config = dict(
    num_hidden_layers=11,
    hidden_size=192,
    n_experts=64,
    experts_per_token=2,
    d_expert=128,
    d_shared_expert=0,
    hidden_act='geglu',
    moe_layers=[0, 1, 2, 3, 4, 5, 6, 7, 8, 9, 10],
    router_score='softmax',
    normalize_top_k=True,
    routed_scale=1.41,
    balance_loss=0.000954,
    balance_bias=True,
    init_std_router=0.021,
    lr_router=0.00116,
    vocab_size=32000,
    norm='rmsnorm',
    norm_eps=1e-05,
    tie_word_embeddings=False,
    optimizer='cautious_adamw',
    learning_rate=0.00195,
    beta1=0.9,
    beta2=0.99,
    batch_tokens=65536,
    max_seq_len=512,
    train_tokens=357500000,
    max_steps=5456,
    dataset='wikipedia_en',
)
Below are experts of layer 2 (counted from 0) of a mixture-of-experts language model. Rows are named router (the router's row for the expert), down (a neuron's output weights, with its number) and show model dimensions 0-191. Each number is 128 + 32 x the weight over its row's rms, rounded and kept within 0 to 255. Numbers have three digits each.
Before each expert's rows: a language model's description of what the expert responds to. This comes from a sample of Wikipedia text that the model never trained on.

# expert 16
Personal and demonstrative pronouns in running prose, mostly after that, for or to, such as it, he, him, she, they.
router:123129078122158097164155132138094121128183130108160143133106165135125117076106157145074170107115089132146117090146195192176143156140128100180115125124110135132123150110109145141163143077175171142116185088129179109145092134127119114120128129152172154154128094076112107135100118084177087141082094164132177139172099201127096066151116148122077158121177150132131143104133077122109106107138175149120067095118138119087113137131147126215170111189176082125174135191101159161128081113199080079132068110157152145165056171095149124087158116108114145152123197056089139180113103110115146128
down1:062137131144090141088059089112149194141189152150114116111110132095117143121072167124152120146135167143132099166077112054106141190166125145052131108097120104154015154178123181107071148086137158113110144100158115128151123149119082116147143130099123122165175142145133123122135102131109065146104160141087162160159188121120127151119139141119112119115140089148188134137166144183145119126101179080128193148120152103176142112124115123106115129073128127191137154104137137174143072069118170178159088087137107162151126090204103144170099108112082108115139143131097113136131132168031169115
down2:106101138173101106184092186126154111107149122106127189132146149103100124125113100106153137133094120125156131121144147093096096199108155126079204149161181088213129132103167112193078118134111133128103094116162131084165125183211108107150102170150142133091134173120143067138139123154081085132126105103165118154147132112158106119142140093111067114091054147111139153134112147081168093110098121188086141130178143198134121103159072126138095126137133108129092124121141105122068143076151072188116113102094119129118084100121107201149096119105103115161131094109149126036158121193081102079
down3:139131138169151130105143162127127140126144146078128135099149175116132142119113161128104140117153132121154147125123133141159113123078178149141127136106095187110096083126101067133213104108096063154145197067183178138141109155063119150086159071146126176111122107112140087148093137107087137096118117149124096142199141069090092130139096088141084146103125157088068109130091121088094071170094054183110162100095142098151160131074094134152147089130128203157186157159175119124199137156132135063138130130116184121110081191138175139145091171101139118100174107146152092158157171167154111144
down4:054113158186124099113109072153170172144103105083125084132135064153069156167124101098114067083127160098131147126116175130060146131074104216115071072134145078158111114183168154115148084175099127170132145137139119094079116149135101111138135121116174123129155159107122098152131162138104112151178144131113159093105153139108140095112092159159101102101109136136106121129126100141076149196051135156152131146129125122126135059157137144145149146122102165112128155086059161130049114150139143138126138163072080182091099128095066208082069102115130153171098123068106140103126118141117137152
down5:065134151149133118083089143125143119132116097087134103163164141143116126123079042193100109158092071075127172148141108115069090181100124082148153123162137065184098129205117103116153094065095161114134117121150136095174176127152120111154099130128099148084135137102133126113139164073188181157109068149096081086131133105179112078168098108122154109133186157084125096159139124137174168081124080151092103145151152126116095085155147138111130115132135085139166202111212110135132155106095127136160117090131136145116129095121091139100122131148203112099086095153108142063062144147103094087
down6:156095154123105148117122065068087094194124148123168122097115096146158106093155124124165149102103146148181120154118130090132151144124128149203159112112128167135149183104136146175115111092102134154138198176139059096156087142106142151138139136149080113157130103136089091127114117155089116124134168119091123205152081073125145145094051074114113148117062144139160099120141099118147105126068192118162087102113161196088092148126162171119111114099112125156132124094189123094148121151130117050129169082142090146107132162219121168172145137153098078186103146140133188083125168178143089149
down7:157129199081153102088112158083179115177133184124198182172141110136137131154139097137143155177128113140173142095129101079117115045130083085161121151135136138136156094105128117110146213118161086107125145131084080123218135094185166155102128127130140150169171064189154085092132136147171124127082157129137122138095143121126151135122118101107198146131127136102121114099156141094178123164080114110122121127194146120171119127087115171118093112109138117143108163199121131107059158116134078163146116143078173126120158113065149184130109154124113204113111130171105197129143101106155159077
down8:178082117157182134114155088170142105146129186137152111083144081132099137160187139165152125140107108140176188128143125052097120061123128132132161112096142128156211121053100109118103174141173155183143175202078097108157126148171200116172089077100091145111150101119162068133141087151087096155156129149173093069170089098149154112123177101153109093131090154119134114121109122159111166108118123126117165101140139112144141115063183102137109104120174102139157094119147138130112118183109095162164125112072171147143118120088170144085132147170142121081073189175141181144128115143077130122
down9:150119098128132135126144108163106081117159116099140158074133189145158141076106126148127150110142144123135184094168143153163106142171073054157166088124146148169159128073107132158077129138239105137150135138165171165103198122050147174112147144129099131114123128127134110112115158103158054130096095118134134089151082142129085119140190174179093107122117133175156181183131115092111147125082130128101126054102144193178156136086107127172161067126149117099098141136174142127155168159103132103067174139060140122121144155098136152158188113204118120103106157129133093154094156114090144161
down10:130161119040152093116131148119141116061090179099074126110105150124142126057124103063126111136125133112102185139102140188083092108146085067119136108158100174152084182128136118150118116172116129111107097071143136166175101144063109129175156060183078127077117156100141118121145100193116072141149139107174133150096168126124161122124087133176071134107179124090170140163086089132139169103161177158097109114136130069165124077129081159122095160153102153145166087118122146149124136178105101094114134139098113120149141144171147140112127102088098164104107095112072134049095044117146147107
down11:149109116132151111091077138112127160149110155062120116107132106130120142141155161047099128137194139165139130139175130084116193164120087154143118099126045129052080125143146110171127159137154152104139198141137138055111113131060134119154151136141148113138122110144062148138093136193110147090134118111128162144145135138098098182100106171170048124098083127188164125135155085126103111091095114073173132149130120174143177110151141124141128160165134125124145102102092097133173107178139161150094180201041051110096157126102113120153110076081128088140136092096097125130129179166137074146
down12:108169097126074132096061163117096101160075138130055095122138092138096099143192174077147091121153173168114111146159155144099075119127140114124200114102165156128132150124163097150139187145190159121155115119109062129120087164140130112175154157061154077121126128096132102160149121143080115074198103152115112100085136103121038111153072128168173154103117173125152128126106133094124133135128105125150163130115183148096118092124148112153077052135113114110088081136063147159178138189097088154192168067101105121093129159087113124080143179123148135123134115124126136133101125194135125167
down13:088104100122155157086132130087135118136120136144144151138129149128148161225136099150154129127153129118182132131133128156171154216108114143124109126124174056144124116122106146158031084124102185095221091119099191203128170106186203165137119152129123129127113155144126150143204099138092138071161140167116171116134165139128143155124109143113084139169147097170159145133172093126124116094185150108073154127157101118113140098201093151129151144087110180146140079124105081103163180124058145130078095120146095124146118121112181165122125125100147082134102111141157108132107115168046111143
down14:112102159094129086130085131107113122142122139123108120195179156119103118126071030108101175150145125169166138129156111102148158115135169072118144147169116160165075176132148095153148131191129143075177116109144139123149091144138150151117125120133140190143123152145151108052091130153137186116142104122115093094152116099161023135138166116199109166169095048060153141151149081160123119090061076105157058103100149123134123125103159100081130149157121121132124172104179144145132209161134144144131122141067156150095092167196146120127123123076125118080150116118108182104092125141150139155
down15:176136093162107123148100123101147174096153105165144171127081111114105103080148204084197121196160122118081069146111110108060096109154166141137116127089181110155109100151173141105173153175149161190148166127090139087144127091146139130096124102081139139112144148130141089126117112200148165093116123093224094158141118124186116102160155096083153105130066140140212117141142118108124137115123142104158104142145143074069149081180129132124129086176127132121089132109127120149046155130093156151082097128135113122122132112177124068134172112091187082121145151063070116158111115111104126168
down16:139071121118136104185108056082103149130123053140204145108179153127112117167114098230117140115136141114110151069091111166168064088094194178117171196126197088126188136050163125156100117098097131174118135143153141124126136153132116102155063147121136129140149148123121116185119104151156155125058071135116122119201182121132142103118120114145170095149215115105140117117110118110156131148126099130143122151094110146116159135082155128149111088072128108127160177143159144127121103087124128125136125111138123065186081102154124132124188138125140141198083126131129068135108104122072125111
down17:166099140113099087148085151146123104152081168173166158131163096131096159145163086190147135083128135108124173111154210124170132078114114146143171173155123129169236160082171138144099109144102164135175104135191100158135101191169104095171100122142149110136089108108122045121173146097087132123135103133141132085102125129091163122124134119140151101172095113078123121108046117091192168174177089172092109148085135118141142123136171116169126104153051103136138180126063144114115158133113111125114134142099156138095145079144144103148122091105092078125142135090176113084151133104186183109
down18:119143073115095136202117121128111168170124125111144139118108170095151084139129117117131110120122140125131087110129111177137153143077057147136074128135121160115139187174104108122117105107103166110133095048150117111124091137140123140125138145158140150142152126070061076135114086135129098084125209131082122116179140056077107162133102126151163175139084115139086156136095099147132114095169145177182150114074144104112115146075142112167157107112076220163162110138152113079235089152081124130126108131115075090134131189169176134113135180099077100159131187099093143136099116176180132155
down19:165094141100150151060078144121107110135141163214097164143143079109082114139141151101088156163134131085140135156140141155134096099078161116161110124111140113161120091119132108153099145153113120127082137120078081132157090127156147151180149150110138179174156068111117176166088174118122073133129128068152154107111104117214127168120104094179078125124085108133100132082128158102152054110153155172165135169139074093106129120117101106136109101169106054130151154129117117131126140130137125137151080116138149099090150135086075213165059110086062146083130156071125101086106168108039141094
down20:138111160125162136112162063111126088155078090139127105092208151093160141073119155188146135143133120114136113137106116167098114177125219089088144131150115141155125132147090119178144082124171168170170109165059143093135163147087133123103140107087095150111136151114172136116159097171028153082090095131121145100148171157119144143163100144121173125140087155135142091137137132161100110123143127171111155148159069072172071099094109161087166132178101079084145129156153144106125178133132098063094162104125169147140080124113115203068074090143103132092125126145169102116153088142176070100
down21:130151110169158136143136144173130119091182176124146176131082162123105112138125103153103149128074117175174185147120081147093127043110155076072161121121149088115189118093149133148102121140090052161122165108130127134109157127166128103098081144154093080078128112140115132111136140149142155110103128062138097129059101115126216106114186156110137160082105144123147176054131122160144146141202131157104143137141098062154122094151085140082144130135070112125115123108112101132106108106067129134094119092178041127123125143148144172115113085118156124197064151125157080079135111109098067084
down22:105126088109152105098143141078150139164095107099127138150110112110163136159077111074160110113084063125103168182147139125136104109122158136161150159137099129127136099163128122120115133097111129133110113219167140094114099132127118108116128186136071117102117154162107174113134118142082189161110132103130105087096141085104124126166186103101108145155049107092143139128126147157154173181038135163149106163098138117106105166078148154120170139083127134073149090126171082053095162127116086077139180063122137168123129109167067105175097107118102101064252123125134188134151154150140167118
down23:127142122107141112150154148158148122161129142178065078094138090119184123134094168106131104170148083125078115178103074153171164156135131147108132099069147110111165135154075116149142146150138127127159110077190139088085096203106157089134124163076111104095159160111127085158167095141099104116111066103093106117128131142097093151127136175129139034132113133163170128146148144107074077083226166064177165103078114150140144133168104142118198166121164137163106069148125112082130180151106143116118134138119160126186148126124146148138193178154124166130078159150101138171095114117133061115

# expert 36
Table pipes after a name, title, team or club cell in filmographies, race results and squad tables, plus colons, semicolons, slashes and dated titles like (2009).
router:164139084162084179153170179139134130133065115084179074100139132140109080140130170124092126096155139068107139145139126157132077057128121147173133132093140148137114114089156108089073144098148123153140085144119102170099131114126149139091105087123099184112132070127168067181177171127149102185107118095116118143124086180151102135137086074136169173150094104068069118116171169139102131117127185174123163143156140131143132081157139119148142159133140146159171181175131140145111089151092161157075189185122194138208137118131073158115144129083146142176139149096136201154103161147157085149
down2:161094110151113156163125162107088106159129125163153163100131142087128133112168131092154124132131136142161126126139107074074101132140115114126125177177179173153142171070122125188100167125151151157123097168113136111153070121161144146104064156145100095164120138103097116105086095081139119155108085183080151139116086090146158087168146099094138108081091115094134184120104109131123113153144167183069116181108145159094061130184115122092147130138134128047088106168136132128086182124102120099135133091081202119167106088065049182181120060112098140147127077132175089088119162087155121079
down3:155161119135138135136112181128171128134169130143110099117103122149121209155093185154149182158154161139112162123156186091171146111125156116153139137139130165097153088159158126082180103083116102161106148110161120088156156149161171126097095094146154085146105098118103150137127122072150121088112141124111072134116088131098095063087099134154087127175121097086164120111175160095115062064115090220090142171109164042137148117103101117156129063064092180148158142156100129175150067161066142131158096143144182160117089127101129116103103137095090149057137147150163162152130149096164165160
down4:057123183113112112133111131111140169109114096077099131138163115092097130113033134143129122077134058132155149188129183107101081083067140221087099051128162101125119103172115134144180120121085096129122142063136121146120093160146102068145111156123145113139137129130147152134113134160129121143101110083103143132159150136126163126116122176155111096136095156176111092140148044148092112105111142160179125137120135188168100049124106119174187157167057141126123116069101131090081139092131181082142147144114063095148091144107085126108103124132175163139067103149112143122188152138111144157
down5:132159162117129135117129131142118147161142053141129122148181113149100161145112060144135129095072109118109131091101148102075099096128169117128086048159108076212146124179118152174101135059108140141093108131174147130127153105160128107176091133123125123152165121111140175088150179088074120097129073180153195071089182122098117086164153078111116122153172178142129110134125087167118179191071127167118166133141138116158083147140116217081165083151129141053103104139137101089149149102184191127119090075130137139099133169112153141117110142159143093167122130137148119062129121166130130130
down6:143123125139166111119091103110117131146149153126105117046088143162121120109166142109122118101094184114128112205153106106102128097128115154159168117137136137146177148108112142166221126158126110169095158128143022169179106104037156109126133127172161105076154085083127066101166103216153161084151136158087110171188100091112116127117101072122147133118087156128133109081138113177085092080101123131161127098089145175107091154091104153153151135142153092155168114106166132138122132119101096110078150110132138143120095153068132182135114102114127149188108148111076177086183158172157080135
down7:131099161073148127103140126066134091129129193089122131123163154144118148169180077124162153137125169145142137171146125132149108118136040080178071158172148113130129141066109138202177131159159182165147119179094124181148165100130133164110117158137103100134177086171146098102103120161190139143110102137092145126128083144136101138131175178122111151130142103121148094194095162129162056135135137126081093159161095144174167189140106154090063073120168138131087118143128131166072194098119074183145132137090143164122146110114105154133158089177105157141160090198169120148104146122104088090
down8:122121130112169133142160149152228117154124127108153131188117200126181117082131141106135085174153139088176153087137067142122085098107107120090210101140157088059067062095103163098125108133137130098152170146137157162103171112086139106151093132041162123106132137163150074147179161143189124154140138184154144084191104164157138137144152170142150168119155112124103097106154096119138131099162095150183186100142104122066103129103097139141115141105172116186135077155226100099097130152127125109126148116151143165121151141125114128092162172118125117123107161134091181125148134170092100155
down9:130127162176135139128150139121125153134151164116206166153103146129156095161110137112089097110154122155128197165155095138110119123136115130134181145110100158129105088123108085090112145143225118133137177096105176133071170178118118139105111115169157055113119103155135087118147216181181107113166180161142137161121133185166081133186130160204070147130126166079137108182144098092135137118120166081149126143157182166113139155123099167087169099149134115143074068121178167172066122137127139118157137157101112144129130150144114154134145134126194110105134145116154133171066138165046065110
down10:112131138140190110078146107161097110134122148112178082112146085097131108061134121068104133124142153075120084113118065137140107142133102063141101123112048090170154117137123134107166146140066146087125095075108079148154160093026120107112166146078106119060136129105150071126141136181098074141198161173175138091131138106121098106121135068101073186118149149171110133120127121127146164126124149080117134032154121111117155099117126150080171130102196112140176084137118105101134136081156088068076119136081143116140073135156141151115093153121062101096098130122129148130120116101107157134
down11:153120149103184117160073100110066136160098109078120129087112160143117130111156137142123102150172126159105155166167125151151166138094109147086125128104072094066136159186116087111108122123092108125169093105168142120047155192104098103108124072133113128120133135166135169107086126160122134087137077087119165102166136123175092162148149196101065076098108155112158132113135151189087147137091131092141094139089139169123186112165123138111162165164192155136106021122124098155141084174047141134150110148073062095143145138164100100106130127115109062109121112129189124193107143128126136154
down12:142169099141031106128086146148124151174115149172108108100120060148172133136141162166136154130105132101104129098079142121105105119117187125136112140114138185206122106186088142187143152157081091140051181160114127129167136141157137067129118055120153110162127133121108156146099128125155124086123153151102115207070121071106176128108079111193160153161093058108134104114110089126213148152155100166133037147100092107104072105146156150167138131117100042078113123164123127113120104169148155156169142113150143127139114103091129101111095133139132142132078143070127110101131102147110108149
down13:114125089137210145104150154118125103157075085080157165116115171143142128184103130162160168105141114115163103136074123096164106146108110153102103091137170139146113083095167153179105068129114156153116099117083200172156100109153157138119114089100129111136174131081173130136208129174109158132099104179116167162167168083156131129081124109094142141127174094212136149098167160176094134057119160155135136148128144105132138110203088183116164098109207127145208052197134123083077145123128116117139092163122126114133133177131102141094129106131103159141088161118123135151116160103116073126
down14:187110126124163163136135139156088151136052113123111138171192132113177168106082119106086115140165141174137106117106111152137157156109110067161047163066095140148140145138154120090103140128145158094157111159140092137133148082144138156116091110076137116174116155137181158076177146148123158130141125171134100137182088153186098108141130132153141156132076090147076168120114071186138159096145148105100096096118123053127122134114103122150133150088170108088135128100166148089070164157116141061145216205091155137105155160133064180099155176103121104148112150171118149107107092061155077131
down15:092157050156103117184123156107130139110099111171139173127146082130111125191194142124154084170127104148123081177139104207108149087170134096154118121168144178114132115144174127094123127142146129133113125142055198139085146142067133108128158094112101153135121145114105102148153153174080139079114126151163171157112150179123093086136093102164137108157169088044146153158116086141171097119096111132136116129110143073096147126112112123147136081154146086140140116173126141162112176142089160164049068168194150156101066164159147072118117124082170159135185111087146093107101113165192154137
down16:157083146084135130175169098099124124135095098115148175142160151117141091178127092228155144189117168143112144114101074149199156093135132139126162143097124059100101141087122152058129126086161172159145073149122139139115103197130093088100057191093118081087186155132047106128118108151176116134108095145185095121183183162112144159142144142147170101137171083107104131090112123144121133090124116105169125108062143158104168084152144108106097074185081118149153125150127158127107141124151113101053118144099154151125117133119140126134206151166103107176142150154095083123106158106111132129
down17:143121138186086136120115166108090145074138140181133172091167115158068144140154133132117103134099181141156161102180183181178163127139159097135132158099101126196124143086136167178118106173092092158107121131108113124133153150134126175092108095152103114121137118093152073146125183121119182121094140148156088097098162193124106081139173131100137077144090093115149080179140180060177102163103084122111095088094053162150067118120065153165167089102058097142149171097080123174191134093140114139137097137136132132116170091119159097124085109104097124102114101123143129122186148195170112113
down18:162156065166131126136111112120109186176143087108124167103113167123127122112178104086180117134148131105148091190125068141148132133145117125148128145171137149090144145147124140161169127147097146122130110078109066100164107156067139131134106137113114168085135140115099107137117078224128158095113127156021085141160067101114098102211120085099106154154091135070142140155139097114129090098122141170203106138106150121080100089086115142058118106149100157165142158172074162110172110160153161102084076155113182125098143197132115181124135089148113127127142104102122171098161074189121153137
down19:146141150116133116121073108096125120176121147101144134087155163119153196138143107102096113149138164127108144183122120080143090155127133124164161162171137124189139138113164139153174137116171148157137150068151156071190114090118097167135094061085117101103150103121152130111093125124132135116097107119069135132126132071109123148051140126141085108103078135154096116140067091149175089048143138220097093132073080105088073146098152088100061145148105121128143175129073123156156109147141150132143093085122083122069126127152066184154084090096035127129173181136131168112113090106139148091
down20:103121205128186116122192123094153084169125141097089100166157082156101100178111122139069082114121152168133137089130142182058149171091108107100097096136146173186098102155139135124137083085153141154120106112075112149143084151140144127108074184139143116139098101122196154130174124188095073134084087139094130118112177109157157105119142147177173136135117118158130148113085161136144101077117093133199149169209120106182145189112099136103135101149143119117133068155118176097110137097169141130119137132126155139122116112088101197104149080201143106134084122126129114097115109141151098028
down21:124132121143076126141100153148144149122140120143076131087126115156018127130120146138122128169095122128166138133124065181104102081092075161122156155176092136089180134095073144092171125150098111100103175140119114160132149162182102090107121141065112113170134068139091103095105182119144102080137159074118175125094101087155206119115101108144089148154168147088098123091159141107077139164154096145151084127127114138169159113142182128164174140137044109207162135133148095157161161101148099101055127127171124121113077123107208108168142108133164161106088098080150117111088181113134137135
down22:137142129105196142111163160146148132082137123111161126166106148096154160157134128128130119076155161102122106145121118078133170068151148113128188138145182111177123111205115084166180075127121117130132123135155171160102137113084135138116134111147095152076077123156168122117102119129117183131125104153128134094094087119099128110150075067143164141145128093120039107130166089180132105090050132142092167126131152079067092142141116153058102091183150175084131057134129121116127202132111133135092167100149158154145159104080089208196123148155140124120142130181148171127136131116197201154
down23:098120171132144124152113062139147091123131149076090137126135136102129079095135110197151138126119080139163096133107094121126095085161094183083159104094145086091101133105102135142151131157130113187184104083134171116090066129124177083180130153121125145124160130139170076150173093199130131171074118130123142148168131160122141095145106181167075107139139143136164084175107095072071137136170118116238128143125115142167160043120113107161161185154095084182128102165136111097102153091156069156162167139134124115120083117147166085140172123184131145135085150088076106099155138138135087157
down24:127141112105113132130130108108151173148043157163075141145083135174190185138102119143129117151223150145141142062113154119101122133147112104123141097113151111088129162211116090060113144147138123111116180109062099105157138089114140081179177136128148113085161095143168136140213117162149132210163144090106116144125180108182091162102126080129195095078156116167165123078157098113076129162154095073128114131164189084130135161062098118142132165105127154163116114152110127110084137144118143127071149166194111128141125154120141142145144138155145102093156177152100128174136121143157182145

# expert 11
Participles and adjectives right after was/is/were/became, e.g. born, appointed, buried, able, known, impossible, uncertain.
router:085133163080078106121118147125136135069134131104138119113146106178118083131180108173097157129124101136089145122086117161173108106164133190190120124166199136126198088135110098107119098123147166128119124127142120136105116113175143137140179119121146097106154170184135121181139110159138126110065171061116106117176174185133115099104100133172092116122138110157122109064186131144049078141145033066092150165104138178073136094123140136084131113130128082129128140146095176133190125125097063121123144127217155133079152134105126116137177143122162096137133181088171165102109070097108164146
down2:114136136174147115175144145159152087116120122147134074201093147102106117106130102095118100218174121106141143134122158047086171132093106124094111107133148124191125141106123120137067168152116131170067081119095152140144089127197112067105074145121130102112123135024148117125091084162096093106147089157116155110136095173137141141121155113121132138116167165150142175098161124089113096112085161154134111072129159155105158094231100141141115126101141187059065096159116133163117124101112154106177121117060124103131107168147136136162134108133093117163119111052190106139139087142077147119
down3:144162101140136135108131166129133130146222123147116140109111088179200072126143181172164136124142128100114154115081146128137182126182130114105077148158083178150118000132109121077127119108145089157130222120127116081092159087125127118134129072142169176141149103147107133116086177122158105164151148150148117110186158089137095134134142117117122123167184099059178182119104160109150094127131091191130153142143177122129164144102105145159075091121149169159168170175118155148077096153132097149144120143116176164159134143144108062119132153107100123114146055131142186167132180133109153142
down4:104125123159112123127132108180148161158066143158139119141094093115161132162080159087121128112160149126134126152082137159097144098108116221106086117157197122115150106156098139097114129116120103082113180067127102130087118156109122144171156174105146170061144123185072132153138108116071131111138199140121162128085116185108141115179144140128164123156123207205133100100163104211071065142139081180085135139152150184127106108107136127101153134097095104102126130120120134107081130101166202119024107133060097121132127098123068098154103128141152112169094135074115133144157152127150108136
down5:138113154126127109111111125120160097184137081147158109175176109152133120093103053155171163142135099073132186139081158137105074123108097166110169168148148082129127070150141171104191124081128148109099152147140145154111105164176150087165123161108133079166169108101115131104147169115118161107162112160125137115106163126092141114115114128094142182117173133070129186152175106169119093146130142111112131151158171136153122112087155185068140129068191130104092191104216146060125128051155170053141118112091105154090177132124158115155089170102146083096157113148108088099073158139116153089
down6:140079117152122117112092091105102121135115131148133093091074115105110100135182140108110133117067207148139080126139065191102160142150088150174129183131138164104141171113116139169087165121119153122134104183139027125162065121050108150143121142150125079087138102085125123083108114134100110104172159122108129176178100065097165097145137033141152190132153131155105098077087083122083109053105154122124133113116147164118123172090155152155128156127167136129204127081109094132180143158122154135127129165128154165125166115130136146122111126147151132216074128120100185107174132125116087122
down7:119109146088165115154125077150086130186114150162139120101173165106127108137143109122119155105103150100159113152153111117145170099134073113141141193130140177090143144107110107157125208097147127139160099128137075150104101079136108146129171092130152137152142144156128081100146158140119156108122147109107052161146155108134143119173135137115159163211101151104143145135173162134140095128129114088129133159203160104103130151100108155116059158117130123075123164250138139112050138151127077243100112116106199129107210115138136128091134164195085103093152118147160170112118165128185137098
down8:160138147165200166121170162182172038156114126134081145137133124096114060134136139081144135158097100139100134154121134080097107091163117117153164069085146102116121141127175146077143120165192137158120168152087119163148166103138155115144079136070155092133139143133166109148140127173132040101080118133214131116134097118169091178125128137181146113075138110111163142162117127097100125176146114120121106104133141084092175103111081145184138150128159126170096114094160070103220048102053125118150109141092132161155126129109155078086172163116140110097085131169140119137077121129146138125
down9:136114131127125185092149142117132155167176166190170217130135183135114125107026140106138131141170143137101189159164102176123123092145107087113168110144149146149087170137080094130099134106225092102138155120130150133174157142086100167167177189100125091127131096134120106169176227108160089121131174160086128111137112160128076103128110165164126159146176137142151150147146123103135159096167141095135166123108132127108122131120129120176146092186126096146101093144240154120142145122112101139102120146131105125145129157135182185163153123147147137068096135144110137185092090136083085163
down10:127182123102146077093115187150110127152140139093184196115129177160155114117149112110094136132159121108094140131073099179105099138110070142082156115150118105170132097138121136136117148165134101100103109128163105181140141098104125108168232111102132147080115099154119109138115145136099085171206100149172096151095105069110125130107095124143128108127138127086235148164082154116147153089171110130128091126137166096142114117143116130158127094154174125139180042123182118110146169141136043185081105130078196107125139188171086144105140114171108094095105123122101143095123053144115118177
down11:112109157096137093110081117099107168152112159084112119112158125144123145187158114113078147111149088161133112147162151091116176114125124144135072117163066120152137123174141092108184143138119083129103121094178120161113180155135139162091136140110155130103152155162098110089137160103150168082163090143124137103127131153124084059111163176107083078071058165139111080054135060149044126069121083138096125122167150171107115118169080140126130082112099131108151175088043152102193092081112171124140123178058043119134149130143089128168106119099135085153136108139138127151156162124134180135
down12:124137113147100136103106106131130106174085148123140072117122093130190100172159140115113135158186071109053126138077137112091115119099106159114063112136130154117138141128148196150082143159165089192127151101069124127115095088130161089142129184161143101143110111143138165120071081181104134123132137146142133208126101100109136156138152171209168110137180133146211142167107108174168112149133164072181075125163143093104086063118098111143117082138133084135112043168158116140139074132106131142149156122121161102136107108095146071068168168148144189125105138145111133108093125155154162199
down13:104124103136162152074113106127162090146140112136090152124095168104160188145150157118129148086162090152170057135116142204171162181067138166111136110138170088159157102119062113159108080115143144089155160118118201185122161084135187088141139139118114055104124142126116072102171062100133119147110125169098127150207186130095158104161117119130092157134160092156129154157134152128117146054164109113109153127135105170121131113195154115099144126126151147135140079128065144086103211122120178125116063181086127133139161123111066178098111108114112130122123158137185165182116101107119154139
down14:093149128105130103117084153155119137180090158114106123098180141167204090133140052182103113164111079154140132100143137178128141105093129079109118115117153131152107091170122158106137147156152126083185100069116142148105146087156133130107159176097136143114122143079126089110157167171131175135141101143139162136135097157163012106107151198191138141144070120074177161131169088122113128133102089119151093142168106120077176137143109084130076142115209057105103132132148121093089216123097113117147150103099169117165107068110128194113113131113132095101114149119132121094096157130187162105
down15:155197123149092135160128134123126153135124123095134160079156072110118127128158150081111102179085077127077116137123112155076104110138110131144122137131087136159133058162169135127142109157148111144113212108145114077131107147135122092087149095107126123138105190121105079161151090232140197084115081117152121153146123092171086099111122073165138092114155162180224082102131126119088159142123147141155099170181118085116125083187175161126191164164109121128116099144126120139124141105084137095090055154159203144130088174153152141118151143086115091122113113063105128101110139130156176177
down16:137089100115176132190136086118123115176141116078143158118118142195158089176097099203129168166140187122151156142053123124191131134153155199144152115105144092095136094084141157144124107075152082120117144121162103105122135148113119104101024187101132083094134167131063155162147107161140132093101109168117097163164192161140130126159136139147151087150160105137079124070107125132165175102060165142147124118098110166138124130153127133181105096184124133154141159076150139086114132142123113083120180150159154117223115109101146154049132120156142132158133147104145108132171076101127078113
down17:169128146112032082147084155133109158126153141153089148126158139141067111135138065115149153093116135116180161137151157238117138029125167158091109166144159142127143167085151127172111110143124092131111144130117075123149105165111123143144116109129129110155133156117171083157127117133075122164125086117128146101132094162110125123144178135154156123100059113102125086107128151097159189124163110182195101075095073200045148129086127113164164090153070115168094160116063156162163132119116076090079116095081155099139151162177132107132099119085106111138133083137157148102127157134161122156
down18:151134112157112108109089120116179083245174120088081103146094159108104125153127112081152141145099147123152061152127072115127096170106125141115103150153115122122121062151081181158120138122133137142110123132141133142152092108131116120131061101138118138144158077152040145143113093172146120079134133142086131157135145065123170122081119127146106158128125109183065080083102136132099084036175105175116103150129151121067166176120119153092113121119112190150110069136086109134154097094092164133105108142067196121122127172118157150049141186090108118136123181187133142161159095147133103155
down19:102103108168089134110128138104107053176107179142116121077182146153131150152148128081127155053121167093094148111089119110120114119026143130165096173146113130096174132134098113164091127177116154130104151133137103119159114136080179150097149108096108122153130168131136138111136137110061079113046098092107096119149131124142152102119087137125116112115121124187055101130119101162146129136119178163157092148088076092102073134114167092162092226104094158158151145072047082158100162096142198137104160131084115137094113158114128175119070118115155134106139087117151133086185141117090100158
down20:093072168093157142143168135114122113150061111122060114118157105108144088087111080159069146144113150136148158097108071163131165147174152148100130104175112191134202132130124154152087055133108145068121104147086120051156120153092143127149085151097130127114177176101134128080160145117087113055088115127129117073174172138122192163134127142120201119136112129143174134123112110177161118120128113109097102150094079118200155104156110118075138117195091128148139140150109121113114133147170109115062185158098117111166104096081121146072107128113179076096094084100159154078091099134139103110
down21:119104146137143117162129127162119075123072112133064192112126128079099123124060111211166198106062156146231185092113081170127126125104109174087125147152113111084128187122111139156120103120099137096108102096093127129093132127113122111118097097112112090153151127151084145158096180103142105109093120135142125155112070145141194078131083108103110181120116175147094148061096167182066112133103106121147062100132113077073118111195111115186137157126075183148150130072131135125158116108165165108107135088109106100132102109113164114096105087148151155160140124140163171106144071150142102108
down22:123108187115161125105084149064141134085134130107093100110130186123188126162096202154110082035079126122102108133128100117127139083099143151135125089089160104146106172110107171147174113110153192102145120181161150128127140138123118121117131142151124120160106114177147148097101175166109128152109193149144083157119105169096122136131110169156124099133156119103069128147103085171135139068094142094141128114171159119114141149079118137130197212148190158102097143084192080120124166173090071123083126075105118110185131067190049129121118129167142103128143073172124126129159156179128157140
down23:086120125126134126175127163164105064132139151142120155149175097115156141100171117137144144164119088102117163136153151106124136123136121137158142152140105156109097115174129206132219118139107092139173097123111176107060107130139128065113126126130108160159108109094161086160145089150110129150122096076093154084133053200134086174123129154145115042110123104130192101131111141119110101172151108061164188137109167149126155091219072094100123154122100128135125108117098087082126133077114062101141125116136115076104094121145167102202208131109120168169145097148071073140113182121160143126
down24:141091127144162136114128119126149153112103170197114117132126150133131114164064172104080122183098166113174115132120154153169101117100075116143128143057113128101154093133097132115089196141089107105129160137113105113155098091138141118110112122122123195118099114090104140101178147220120126183165194052112103171106170051145157106141101115098176112142195099136089189072102193123073156160087123093148127150152132046118127151127083168144153145102140135161116069140126150152114125154092121138096071118148152141126102154115149118126133167143112124112158158105095137214231110139132128098